Below are experts of layer 4 (counted from 0) of a mixture-of-experts language model. Rows are named router (the router's row for the expert), up (a neuron's input weights, with its number) and show model dimensions 48-95. Each number is 128 + 32 x the weight over its row's rms, rounded and kept within 0 to 255. Numbers have three digits each.
Before each expert's rows: "mostly gets" lists some tokens that are sent to it at least half of the time. This comes from a sample of Wikipedia text that the model never trained on.

# expert 20
mostly gets: " km", " kg", " region", " population", " song", " species"
router:138130134108141090064136095157132168081128127094121108166098162119135151081096090090117099093064141116122143174134085167129075139111086131052151
up0:139165126092097092056136098150148183093087075072113093154156154102150084077172109153096151148131046065151144115159120186105111102121072145113132
up1:105180126068098122116110096091140186115130094127148156075082130127179129126080133155172179250130112126140155069088149129110104082095084093160150
up2:118110091209131177175137163113153131173088108124149153163106108108090156088117148111145108129116095113080111138099173136078159145091131061151147
up3:133160200089169116102163136107129120183117072110130112131156155152148167120097171114099105171097137086116171120087082117108118137094111125076140
up4:089124106112139107104204098103167117132162102117111126143150131134077200061133164103101169135106121062128128112142161099180119189127117143151066
up5:183058114122078151050158076126060103132061147147191123138157134186123145160118171094087146129109138156068103142122184140130134088171134153114088
up6:152150066071110145108188070053171128088066115103139113053117148098164146119141110107117122113145130132143115126128147096064135153138121155119115
up7:109160112116127135240126149157107125163212146178072130145109126157132110116187151191093115129125109140142150100140105142119061135165110156135155
up8:108120137182171134117097078142101168143138180066109150072167088162140141106137129117211099096151167145142071148114167137187144122088132124076151
up9:107120148101141169163115145104109043105130117082158109117125108190138101160134108110157172117095167134151136138130146120082100166193168085183172
up10:125157139157074071196123112113182148128179090132122087130085152109134140140159167058147138135114150110100138102123151125140158191074128100120119
up11:139151081123099133110112159128139157161131132160119082171139162146113139114170116135214120118134130078161130172084123152146111176153081131143171
up12:163128121119131148161151152168119134128161161086138125147161120197111115149132173069132077092089113105138077149092150186091154108153136154085111
up13:121144134022135115139082145125154126166139169125084113141158128175153127142166148111130119107143117078142098128120148120186146161131124102120121
up14:113161105122093098163124130105110119127116052124210106094172136102093074084137096127090113138129116111173145130138160121096166126147156152130151
up15:139122095123161162112135108127115099104074061142179133109162116091128108118149148173115084153089118136152080092118087189104137156098127154123154
up16:110122044076204118125135134099147091111054129078137143206146145144117157107142081126108120142203118122193111142125173107144178108058103118128152
up17:099133117182134071151169144116090135155097111125083165145160051184172108172139093153081080182190097154135141111110158185080085111147127132078174
up18:067125114151108147127118166160081130102105168172110076127101231117137116149111103131119104138135138127094116153099106114202085187159171198132126
up19:125230135107164112111209142111078129162116146118174159086153120123096161119123111141098108053151166078082120133140115162105180134105159118140130
up20:159173173116131149057098122131133169084116094172149133078127141130122094168092161134146099062137093132093080097163089133135126074133109095209127
up21:076109115121185139151138079115126128114053099101106089116091116175116127160098171174154169110146128134039126142099098173110133084089073089095136
up22:127112060124102177173112150152126157122135078128053146195119128107130132111091151150105163153100201130132150101066160096178118139120093141134103
up23:099109191216097120084111168138128087128124132090091140086126172157138100165110148147155102137104122147167087150117149179076082160100127118018164
up24:123160142117100123079110116091117110136082162115135135159129169096178098167116111154084121142162113143142151155116100184102151197085128121129176
up25:133164130136157138106126170136124145063109070171154135141117181136088113185112086113117081091064133128107155122134071153150178130080130073125107
up26:144163154170128125102136130090119144179168139142072082121078152072160151076180109153126127172187102103143115137050141153141147113118034121107110
up27:128183198107171141147134092137106154137086067117111154182115110158132140149123119184102196126098130133133072168105111186114089135129169188176175
up28:078108127136143157130078102122184104099132114091128126080142119174140026141153123108094170140097129166148129106177124104097111138131135124150173
up29:135172102131094067111135103180136099149157148139125098150155141100140085156151173077133125156129109131149126082076065104099119116151171167108171
up30:162169136119124143126176152072148086137115134121115033131151126101115124109146169093158194149154180137140093073110129153208143186139116120123096
up31:150161109141117110164162105120108112082117149173139116105154107159071061176095136159154121151129130134129112106139152118141110080157078094133136
up32:163167108170090140176098175144114151091135137076106131111093144099130082109129168168137128100097096182085098077150161227154128207129135103108105
up33:171125194158153069149085147095183088132116161123111126146101154123085150121162141118179095086104108190114135148138119127131165181079137149082166
up34:147146131168126098074126118085110124080152145072098157160135108207093130120083110082125096136128161109101088083137099168130135101173094146063177
up35:136185089152087161121159170149095094145145119175141058117135096128107113195116151083177069156145178170146135122089090091167101096127135130147099
up36:122116098100181143115163085127120125088146129133121133113136130058074142157105136170154107067101187122062059167102161124133074116156115145150144
up37:147070129159099146149165134233132132146087104079106096124135172128128171103113116117152162120162079110115164162158125127151140116146124153155119
up38:132124140186082098099146108146096171151153188147151114097117149112119165152128136080113178164127110099118061112115154092154093092098143188102111
up39:117119128176142113121159149104118192127152169138159111150120084061078111145156113085131117115148166138093129063085153146104125083096111136128091
up40:114155131133142108144120144151102142166153094126132098057116076097130125137121063177147121110112071125177196125154206142093080155097133173131114
up41:120158135176076097152085070175109149139123139092136154156134161138127143102163110113093153120136132114160144127142129103120136092121203120096111
up42:166147117092143138135129162091100173083082108173171118139158166094069173096140101093213076154142172106150082110129115084141136074101065114142086
up43:160100117148092164158114106094094103110138151084156124124115179141165088130130123126102140154217092096126183080134078193138147212171096109090089
up44:165127092154153204145144146183069151127106143118130133131066147148126127153152175093097102212087136086085129174120125152085116171109126077156103
up45:116087146164165108099088080126081123135124179059148164126136107125162135159113120176139137104152134140161154110153103082162173154105161151112054
up46:142132086108143173097136111118084111204076117187137089143149093074075094125166137147134056113176137084062063108148139180109181115112110163142159
up47:095196113110162097135114134164083133160136178131165151210109134095147122126143149113125090131155139105142084150173132143124162140127142140164110
up48:167116169124163127091137061139092122189109181059165163101153084143114107215153147096121092172140134121164180149108107141178100149091138145108089
up49:101134156133137153184173155146113123148111167209132081114100157075125156095066115112169172123120142100148157121154100090186104163156164117138082
up50:089185128102109122133123166127095111168139137117183163183131134102158111099108151127157107128155151118169183126128153143121089165148159158127140
up51:161074137103124142076146173144154155081131147132142168148087197130100121161115132126192157108133108129123090123166122139138169135158060154094140
up52:178086140100107115076165217174119145121180109142129119126151136163148152130163115111113088121178094103065093125104130157112092088132130231174162
up53:087121121148151126094165133140134140141107105086176136180103108075140087131117114111101111094062148119083082141185141089159078122100143147093149
up54:112181097164110173114153130141169099126107100136123130133090190086111112125159157107143137148135100100175189113089143065080069136090104086094107
up55:130070119149153127107108098129150124131137184101137143166160138086116094116217159088165122103144103107154062133108123147131131162159071103142220
up56:094172119055113135148112200111044105178139179169136151145103128051131044105098103167126077127116217128151123082153065129103177101089106104137120
up57:159110081088171137098111113112127087098078141066100166153120138148165193152105082140114141157150155126165056184123100154152098104159082092111119
up58:151137134115145129134085092189115142172088127124142064115107109061165161092110072125123122119117070163097165121076158190208167169100141121122092
up59:156074162102118124099168128147073122085146163149085083138148165094140068073159109047166099134175155129154102137100102104164095086150151087154133
up60:130105094114100116166113190077187188102131109076139129133126172061129128136108105160118116120093126107134108141110143149124120155092145064142199
up61:171138178111087136096058114108124109202146137156179118123066171141089161222103151086126152181150147160098197128116149153095089133106094093123086
up62:151160173124159120128144138106167138150115133104132126198116103113196112184129121138176134089085158082131088112155163146117128119126165124154135
up63:168134138105089167176139090119121110171140144162185133170079075126179106109117155108079209144126138112096124155140143074138120097084137155101109
up64:114128124138120161086114155151082088072092117136122148147118069107118132132158136089127083132139127150168107115094144114128131161098121200106106
up65:039151196109195096143119106099166078124136104113092088094159163164072172154131090068114117170188110049103154159138145158193089151092108095158129
up66:100188192157123154151174111172181169177124127110156097118164170164115081154101128120103151132107127133152138158069189113110093140126162107109152
up67:165108146101102109070144138180131090140105082128123115130165125136160091072108106140133165148088109181166128101174118114202137176112156127151184
up68:192133159117092141160179148109145206156146101119127128108182138121138211154113151179139128086092126157137139165116157124095110085094150130124090
up69:152151127093074109107145193131095134139137105141090149117143188098102117143073101095060143152175123156127106055087101115065133101124084140090143
up70:169147107121149120108127177162192160161130142085171165095153079113087101142121157090123127146126126101062092100093145128155111130126127117104120
up71:074146063133096153063098203140174103099124144150129107139094098190049109121152081139115104196124126140159158162148145113147131149135112175090109
up72:176134134076095129184096093113081160156124197111131123111097133123125114155166116126119178148125195125117116104151162122155108156120120176050138
up73:047151097118102167079113130087162144114102169157098172144113107119059105158141148139185180167037109095154173084095165136082022116142062143070146
up74:144177137121116166096122096153095100099176185112116119128178108141131057125120139175095145166175113152184096174069176152134052174115164171088112
up75:132126064137120174042141151167109157174162130123155123123114163080089126140128137142159133119143115105131142165100152136191139151117130125148213
up76:139115077083131134087137202138077144167117078133130155112141106115132102110079131118095110104124098157152114173106138169102155106130092077088182
up77:169098160185150122154155078144144192123136128109147133067101140248141095149101193100153096126083176122135136166125120149104148177121102156098172
up78:107131101121158164128145104143033093168084156143124088153089123057134151146140139116141096101104128105140139088158136117154079073070117156076164
up79:135177131107126143124134129099119139109109146165127148121131124161166141091121102151139142163156082057147099148135128129154136155139171205150088
up80:097131086128186109129160116142108105122101157110088128193134124149115105093160145142182132143135131121150106135117101126194153092165107163073172
up81:133145121144123097163143217068124127156131098121150147131087106089114104139140115119092124120121170115133144145116127112082120159175144102135142
up82:134164137135140177109089168173117143099122089133160100178112114142134116148147203147178085165110083148098102113121098157120129176068099163105119
up83:118113153096137135093155145154168132130132180094116172176154136108184092124092119115167124130158079132074182162152133133142121112098113149101153
up84:146153135120130147085124170128049166174161147110218140165113128124164096170155125162145087152148103161038166127111082136171103073072127082157116
up85:221052154124139113120118052103188142152104164096136156142161109159167122142088179122140121144111105129110109113198079137100165157123110148107070
up86:206144157064110177132059144076046155138143112115126162143116185126164105143051178137180122151115147152130118049142124109096130151123093126206055
up87:161103118114116115131179117121138138088185131124121117172176151116167098110071079180172150148130108118080125135154142076123116102165115177069096
up88:208134101089113082068184127140098115177157176144139116196192134126181115165200145083179120092112098157096115116074142091130127166160127142158134
up89:154134134131114124114091229114079082143116096138131126155184145123106190203179109143150118084163114077113087097126175164147134182138123197148109
up90:134131118141154140128116184105104172176088165185100159103166152126110136096125089087147149100142108151171181074161084198122136091144136144066145
up91:080092108164115173135128111087162133189140101121091181144198134171117096135129182111134136153142166124182158102140095128133109099031126115160104
up92:089105114109122158113056139141213083127148137125111190109085094068165078113104151149073132162096084145115124141088164151123082152123132108222168
up93:183179121069149183105115107090158153163164100186171126124131116137027119175124155121157115112113188148108131173157138077150133070104126164123173
up94:093151139137160109084149135163163188158076147133113146131117076100090146137053193120161102124156222131105064101094125107104105116120146146131114
up95:149151086150125129112173116169080134143138207065099126172150160199095127077103147096106099099119120157174143136112094170168129078063108115112138
up96:160082069132140125097159160148100167165168125173160115143134078170150074183092083173127157152125135134131114135106133134119103140171138146142193
up97:067109171120155147085127115101117084156103115164159071144166110137159110095118121138153110124178157140103158102055112092150135111136168175124064
up98:117104117120087093105182108136174137134163090135114130152103190147169131084118148117093059154130115132150144077140147170117160079138120062108193
up99:129165140125075117113169057134150144158151085145159111122124142184097122060116120088104084064106152141123198135138140145180087078180176141134142
up100:058084105172183087159167205153096098097114142065151093146100081103075115068120171079163109143122123151124097209138142124160084131149211085159141
up101:083104138120132169123194131150123101172149106154112133163110108168136113149105153090116128144117163128120111155150129168143117078142131124153134
up102:077147084111106112088144084124165100167196142192129118099096179093171101132097101131110122140125141184119125133090116160080128100144145178133129
up103:153145130114120178119122105109125125146158175109156171165152092145128122165111088082146159150162129090132133116107189195140122114102157161104145
up104:122101144186146129140129143154116130178105100160091146146128110157178146131145121172128126157107120129097137091128056168151129072100173111171151
up105:105112147112131125115171047120133117104139129105145103133131131123183135151096125109134163133147177083189086148068085097137140103069165124112151
up106:148105095111163145072117125087156118179132130169177128118095100102182074069091137132115115185093157169152149120154136147205137126086147101165122
up107:157161102097101083121153128143033155090112148145089117087140118175129129146114113130082101155177157173074081092153115136117126108122107137174139
up108:105137184153129173064159103069171165082133116078113089169104080089137132111113117111135174147095085123103120112101127135156133106104158123076073
up109:171136092164170128061164109147097068078137170169122143075090120095169145097132166082094119139072089162100086073125147128102128094080139152131099
up110:118124112155157160089133066124113163136145137105099101111089095133110086093121142141131112141129157175155118159098102110111137094059133100131111
up111:138078143189165133127098106140175112074131131069135151088106097089123124125150094123125109107132109122138096141111099137104142164122078190074099
up112:173141114194129177113185112147103098159195130129107151145171076146081172192149074121186198127165074048110084089159135156077205147124161063121114
up113:128129078135112119143158076150139077087140125082108085126122106115090127125145079126173139137141123097161094142162147121086147137150075056145114
up114:076174170074064141113103180136105103147155163085156160146090093120125147164165184181083093144161126118145129136115113122133083168127146073104146
up115:195125121138168217053140103104176118163123157197194076151155175093127134100115141114152136112128128126099142162091170163161117132155175127174168
up116:131179100125116108155158108114117108148132127158149121126168077136108129125139049119151162094074167123098126102083098140110121116178165125148089
up117:121132175090095122124133162127147139134179092127115128169172174121110201190177118148079139138111163137108148091174158160106116130115124128141111
up118:135152160111125111169160128155092131119118138140134085111132133180113099176148182099176187111164119082126146214163076127072170117129088143120196
up119:058148119100122139087112117062115107125145172138079100098187130128080094120086132190119116172145163122204149133109104172162137129124117083098172
up120:126149119144079113104110130148141112121158110110129144105105105140096164076146110167185114094181109147169145178152106128138120140099167133140098
up121:112128151124142116187150096208100134060132123076125141172107165061133167177140134125153174139092083104118109156126102117127092088088135178173128
up122:111087155125135119158167068085165143091084155113094140164105098096113163192050123087074082150166133134095139129142166140084117103113134160152155
up123:091066173142136107173130123154140113184115185173133098092092129159134103170119154079128111110109165080104137167100106133088084100139061103145160
up124:153078129149132158161193131067171129124127094109081118100117113143160095135084123137078146105137070115087169160138089128110127141179154141069167
up125:119097140114140148121096127181138146158113123073145179170090116169128097140080155122086113074186151193078092145093116200127164163164105151134145
up126:117180108151158091139078162101142121126138120087159094178135208139137153149126166125109171072125172128125132106112121148101126181151146114087139
up127:145180121197141103127108179146115121210133115158149089054103112128125096062139124117148180146103177106101134164156165136146096156045157081073183
up128:122166146131192174118151140117106148041151120094142155147134141145122132126068132113138126107120180103138149155129106083108119140106150138110091
up129:101150092095147125140147119091135134101109144119144104079123157070111133173146203112152149119105105104168161134119033146111153136121094122161099
up130:106112115135144107111083043147145114172090110130129131108128119139150087130138117119180113151164101155138151146111157103084132180113087152123147
up131:166166097161163115159099129102156089145140125054177156139110145148124117129132071122147182123096167143155075147112188126153102148148146092188156
up132:095154093163155115072125096108109108123135112135100119164148146147128167125122109092148060075157124113145155108094112141075162117087109059116109
up133:074052103111106072161143082088102108136165141166108130197111129104158146063115091089136188139142142151084094130076051161093074124140156090144073
up134:083147077124174119092178188127125116125196143152088149111101156123099107133129146124137077091109102109114085146131199112128054098147110074092150
up135:163150141090097092101130136161147128118111156086156205129141171156142115170128085117135128106200141118109118136113121164141128155148079173076122
up136:099177184114136138128088120154101123123111136105099131122153129126142103099178105125177095122137121167120112104136143101099074121080016096099099
up137:088156143111165139125151097157127096156146145077169104124109124158104096119104119113142150088158093187100183126133143155129193152098099140164158
up138:161131121118091158088161198169120169119097147166143085151138113101141120098095123084135136102148148044124130119139134100141157108170106148095063
up139:180132128085132118085144106113179141098129104102109109134091139177126135111131144213127156143129125096074120187146073084141090081061143106147131
up140:133119104125077101098061128139129115165123130127136142158100146142135087114166094074160062114126187132159179096143104095209094078054081141152143
up141:156120126122156160099095148177093136187166145143180119130109121128119057161098136107150108133147146147100109101133200152123105118127164139137156
up142:112095075094114144094119100073160154107150119100129150159085071161109155105118098091148160131104111148110132109078129122188052110121157182134144
up143:138174060150133137162115109150123132112142128090126155104110172133124101097120117132131101089176152123110137161100092119128101092154071152121222
up144:090129136114135115099110108102136073143114136096155117154172147087133107107122173169115075060131115123135106179137109112146084118145125134112145
up145:172159107092109112126149150077117121141111179146194128144155134167117174173143106121098119120134123111139108140154134098123138087101141114168140
up146:127124138078134142139109111123132163097192139062127095170133095099151091142182146105089055124122112102165084125162116136153144141099104090132109
up147:135128149122170167089118098105124159123133107138065118112121095119102087123093139148131115110130123144139129162129141152099228102130145124128089
up148:099134127162100127059153130169103147115105128105087162185168141139107127127136116111099084046099140138153105136137065160144145099197110134125122
up149:102159129136116099101103135130099155123131180107090124166095162169112141100111125073111184160135143131108106087114111141133097105176092152106168
up150:051080076131117140186072134173059062084098127101153105123090122120156119152081096158065080137152193109129137101130172158100114165162079102134134
up151:100174181146118141115161113048127121103103109157159140168142150119083118083127103098115157120145126066096114107161128079142151080152108195078140
up152:095109149110082093143193166145101091155124139168117140188079131105088134087111127099161100106124108132148127167172117176102127196144080120083177
up153:146121084050112148090124073127111126117132148080072109151135214135107119105121105185183101147143112092132122108143116089101162125122123158187160
up154:165159090130166118125106160104111105152165153152143120144145127152125120114157123147158124155128148103131156167085159150095159105099142138188120
up155:089102125149085130145133080187139110198131097160173131171160127202086101156165130096134061052172107100115168131130143175117125128142167124106098
up156:128087104133170095109140158149140120110140182130125080128125080121138091064119149157120078162117162137127123173082122138103141083133129127192145
up157:178096073114095102065168031121160147071061173163143170146106130102112073081134187152111176145184124174152139146107173190133100138127121063108145
up158:114132126153128173164151119069155108152151114137147042141119103153171137150160133161171149153125160121152128158146138136145141096157119180101133
up159:115149180117129123197152170132168165129155146180175112122148105132148136110105118128124168102064132090120102118156120128164069083065091106135100
up160:153123109132144167174135094190088060122156140099136140156118052131143106135118077151173115117132182073167129134119116159160138135114082174104161
up161:113178137121134123135185126167087158118174156201137114114105210114137098142085137114107181076115096154116158192170116098142123133141153132127143
up162:124087110094136154129087083100140069149127104115154144162139142151127123128095158116147136118142080115077138095137132119095173053223146114116139
up163:139103100193180152126150130082129161131146094132169159117164138185123170104165121085108082136123091163149143106093147171126145103161138152153129
up164:100153073172140133153092173124099151119126143134130165172170152155123136089074124112132114200158071116064174133123163090191128087161150124151117
up165:077170127132153132156180157180135104110139113094087121095162160104148175097108092111155107135111064082150116096093198133167176115133140092092090
up166:178127161099099142086154120116144052099073111162175157126142078100157072085078182111162128116242093102165144122096149139099134154074134130144128
up167:155131107125174145151119216092153066127146113141096154147114085156092084072205167113156131121128170095133127134083154094122064154096132115095140
up168:135126120124096146087176077153201165109110076146176118155074115135169158162132114102145204117113146082134136171131122091086075102186206156146110
up169:121111130185146117092137131055085108139144149089153162135153133098137118130120133118083129073153114117159137136081170136152132149155071213114075
up170:189125166140168101174102166127095129081119124098152138177184128105113130042224067139110181186050134130116120172136166118152173097124152124156139
up171:153116144116116084141121134095139169131121120109146056105168103082084155184105175102124078146101109094128099104115140116181065079190122177081180
up172:172144066077184152068126052117156097117190117116113138185123116109043081149145130128105138091134145085168160091095157103101108144128069150128142
up173:166141166155165140140114044185156102145129162138159116129096110097119121182169166088140129061110084181182156135141152115139161138114162139080185
up174:109153136106132109089134118117119130084104143206130104186075157094105115096055131095138116160171129130113128132117139151142123118146107128108093
up175:115121154138116108142136143144112090121158116106157059124081123179114093193125099090101118157137171158083141145098101131144153111150133198067202
up176:089138143112115135120110090138082159111131139100101089094057076080096190121141170129108133168179163109079114147194136152131124070184117168093105
up177:108150109138153123098106152125087116191124098152128128165130133133081092106129102127094090077145125148122106140153174074073139084143115089135097
up178:086167118085146163108176123138148147161165126147116105115168148094130134159161156157084178178163163148131089135103182124164121104112118090146072
up179:111140092184111141126119063141108111156149099171124197107157144077135116120197140060069069129071095147117067109138176112052136095132143203140134
up180:129097156084167160171139129118083099096089140138124093177148126136132162120135095141098103096148188118078111129175181116149121132129157132095128
up181:117134063171144112147118158125185137153154088162102136191176111097107122147130136130126085146130111104131158168121122177129162090107073075117046
up182:140131133112087127121165120117066152074137087124138141168132078067173151149112147205196131177107126137137150193159084139047109167125173095105162
up183:174137128186106109074114145125176105120172152131169102176178141043182202064112086064128120162112131146105106172083112115094083130087104082132094
up184:137150136137103077084142158132131140144144104106114138125101124136116121163092166134072089127090085142142143057103085080121125117133189123120185
up185:090118122133100128183149163178159154138157115138184146110114120113200173116160100083097187088112148091172118084184106182109123131115092141132139
up186:179094117116151142122112135199070104092127096111128148139140148184141144133128078146142106076133123108114131095076150114107141158158141137075129
up187:114169111092114106165111080081133162117138191139156108156094139088152162135153162105094117125157148142126106089115108149109090121094186109113096
up188:122171135128157151092162069131145134108118203052125129137153129093116114126129077141156145102173155108120122166094190179143160151104176138090132
up189:127100117113092124132124117065135143137161156091102137119113184168076145101160160117183128147121179099142151083090097038150149103141107100089162
up190:125132135081105142121072138091173072160151129084097139077147115121129106172085054157105116071082143154146130166110152113163146097124149103197124
up191:135167176143156076127141106116196178150156134093166209131180081106099081149095139140139149102133168184080166142170114108156114121111114153105136
up192:132143119090144099090105094116120123085082119096201139120155116152108123117147162093157095107119180086155101150110102078068160140100132139158145
up193:099055176080115106112138092153111125131138144015067111141159112179120174091146121163186136139118148090190139119092143194114163145132099177082091
up194:089163142119087150108068128139113177098081168111124164121161092178132064129113124108072123125183102122113113132045123160125093163158160158114107
up195:156122105098093108102079104112134105089123133116104164153120139125139105103084168153093079114121120091187175126090107128160071116115137162096149
up196:134134107157145095161100142166126101076173107098119159102194159111134103114189094027164068114169085114081125110155122162217085066151101100114133
up197:084178117177127107112140159175136158147070102105127090140198148171101103147174152105204104139113108141115145147093146094119133182123162093157100
up198:132126101121099124105148115109159141114134110109081107108202087087114143117155008187136088129170163103169098123079151159145102051144206150038156
up199:156141123141144078107157130146168139113107119094067092095141096123146096139139183107149192096105161108147121153069129111120113125149174085142132
up200:101145150156113147136126120115164112093159100175111199069110086094164115100169123154120161076138115191083087074065158183103147066136104139139152
up201:113098206135121106161164104138125168161095114095121119126146098103082146087152196143124125162127104102215070097012122167104118151151150154122142
up202:144182123109167119168135142125129158137197159111040117172102058139102064133111150081150115101108176101142102122115062128160118124122130052095125
up203:147092100189116177147131132116114158173129152184196117144145096159090113139088136100112165137101086124147160134148173143145144146126175163080146
up204:108160153117148126130179146134133102143147142112158097126078177134149123117164129143128131130124127098127137138209144197146167104149119139077110
up205:150143115171118141150063141150070113155093153123125104098132139154120104088151144098133096112133068085127153165125136123125175153171181145179150
up206:091136105091138157069137205150173113173139118165097116103124123071091123151095103236153097156126117106114171105159115123124069125173136122133148
up207:120122108099133162076070147156104115139092126057121144101082147125175102108123151128120136125134147099119207132100133175115104103127107087134148
up208:120147086164177116116133093162158176115084076098129182127153092164034160115131136104158121151148084067140114094103115096133123104094157154122113
up209:127113121117109179101185116128131202076132106096207178149105134149115143133119190134135108058085138082163110127113182210153127087137093102118153
up210:168124073123091084132126102162112068090196110169134135100133089052157072118100136092121129118143120119066123132182119157152129114104127170092187
up211:124161119109102141078118158098070128176145136132163127155200137133078104124103142098124125115126078076093129074135144185143150118105125129134129
up212:143140141122161104083113126101107132176181107152067095173146184135105160107234082124171134145083123177142147168111136116162186162113173141104108
up213:122183146129118101079127144162072162121091160071123121126124135107121175105124056091176180116169151069136156109044162111117106192094062175134175
up214:176150118147175170144120151104088152087145193098130098152109166161146119107141068105121150104138187107152114121121080149099170110125127104094148
up215:230155146171127161133150104131078145184143129059149136124160088152140088159173063156099113119143104149142172146098123112152176127126117089101153
up216:130185069090131190106117182137107146091127128103108140146190135112082111148149113079171113127146152049115132099122092126174100112149090174174143
up217:093104150133129176155134140171218127164056149110094114126185155116101143121120140123127098152143161129107127096174148119184131154094112131069066
up218:151068099165144149126132092097115140162092090178160147162105152126126147071138165088150137170081174113178162149094111177141107084091150148115214
up219:109070175145142115196149120144122154153078190116112118139142089154155125088128131098097130097133120068133113150120118102090123110108166116168118
up220:098165108125167163112155111136141163119105081078123141152100171144097139143118073082155113085162133134126136130161142138169184139145133139133167
up221:113177123193116135160104125129082114148097144113102172176130173145120140146168167194112152067128144164169087160145191193160109099125088154186150
up222:119132153114143155111153161111169089140197148071140145132148111067102122077128126142111132143130091128105150080080108144113126097123136106144162
up223:105119157125147074135141104124123230124105097078232183161147159157129108101120092047112133155096217115112105196171130198149111144127114167117195
up224:147134182068118116151125124076115122134197134181150154105150150148136143107114120061085120078152182146138078175143154122149158114140124167136104
up225:109129167081152112136154093092124116089087096079085143134131140134157215152103115107124096152081129132153048112070133104169082115144100102142090
up226:156105146055103120114044148077154145120098098173130125149140131141107175110179107116141116128159160113170127125096135067147093135118136107112124
up227:154099172096115147105141153158120134144150125130108120126137127150088115188107156089153178120123124142124130118123121164101140159071086154118132
up228:125116153145110167128175055137120154189134219154107090142061126102085102129085132126185121131135098149206143207073182116107199151148168206103110
up229:115191190066180170084097109135093140150134136127123156094104090110136170074123153119145137152118136050121065163157138126179168126096116164131132
up230:140148175069120157104151120133149126135082132104139072124106140143110094107057078142156105148140164094094140140155064139144100148165155121125106
up231:130085066098117112092110121144117123133094103150099130116091162128162120177104119114124123043093098124137087096137068134107177116177053065076147
up232:114110155130119096110147166114158186121120090107156172109089112078151091065125111090090138163094053080160194199094169067129203124102195145089154
up233:151092152105132090119139181132104097134160115114117196121125113216114133148092113160112091132115152128142135143112127134106102139159159123127156
up234:143179086125130166153118128105106144146178086153111104100104127135122158165106096174157153096099140058117171158194122167171120166148114132119123
up235:143176137140159144156156100109104119154135128052149163199126125089105134162143144094150160144114105073139097176153099181093180123127155109112112
up236:164090156147128113109122155125139110065130148089164092180123197180108085086089091090189108135126156091094145135185139164158174124151098148041122
up237:125140127191110147125046129145095122109086212104145140102134180101106207143190139096082157175182156114224084137091134172159136083165136081133127
up238:166136144138063168133107157120110087133069166191120097140086088138137061115095134172166134138190111151154098104105062133139140116093184102127170
up239:114133093112129146128160140189099164206179126187134112136121152124146077168133125074135120101107143084149152144139126101138150144122112121151071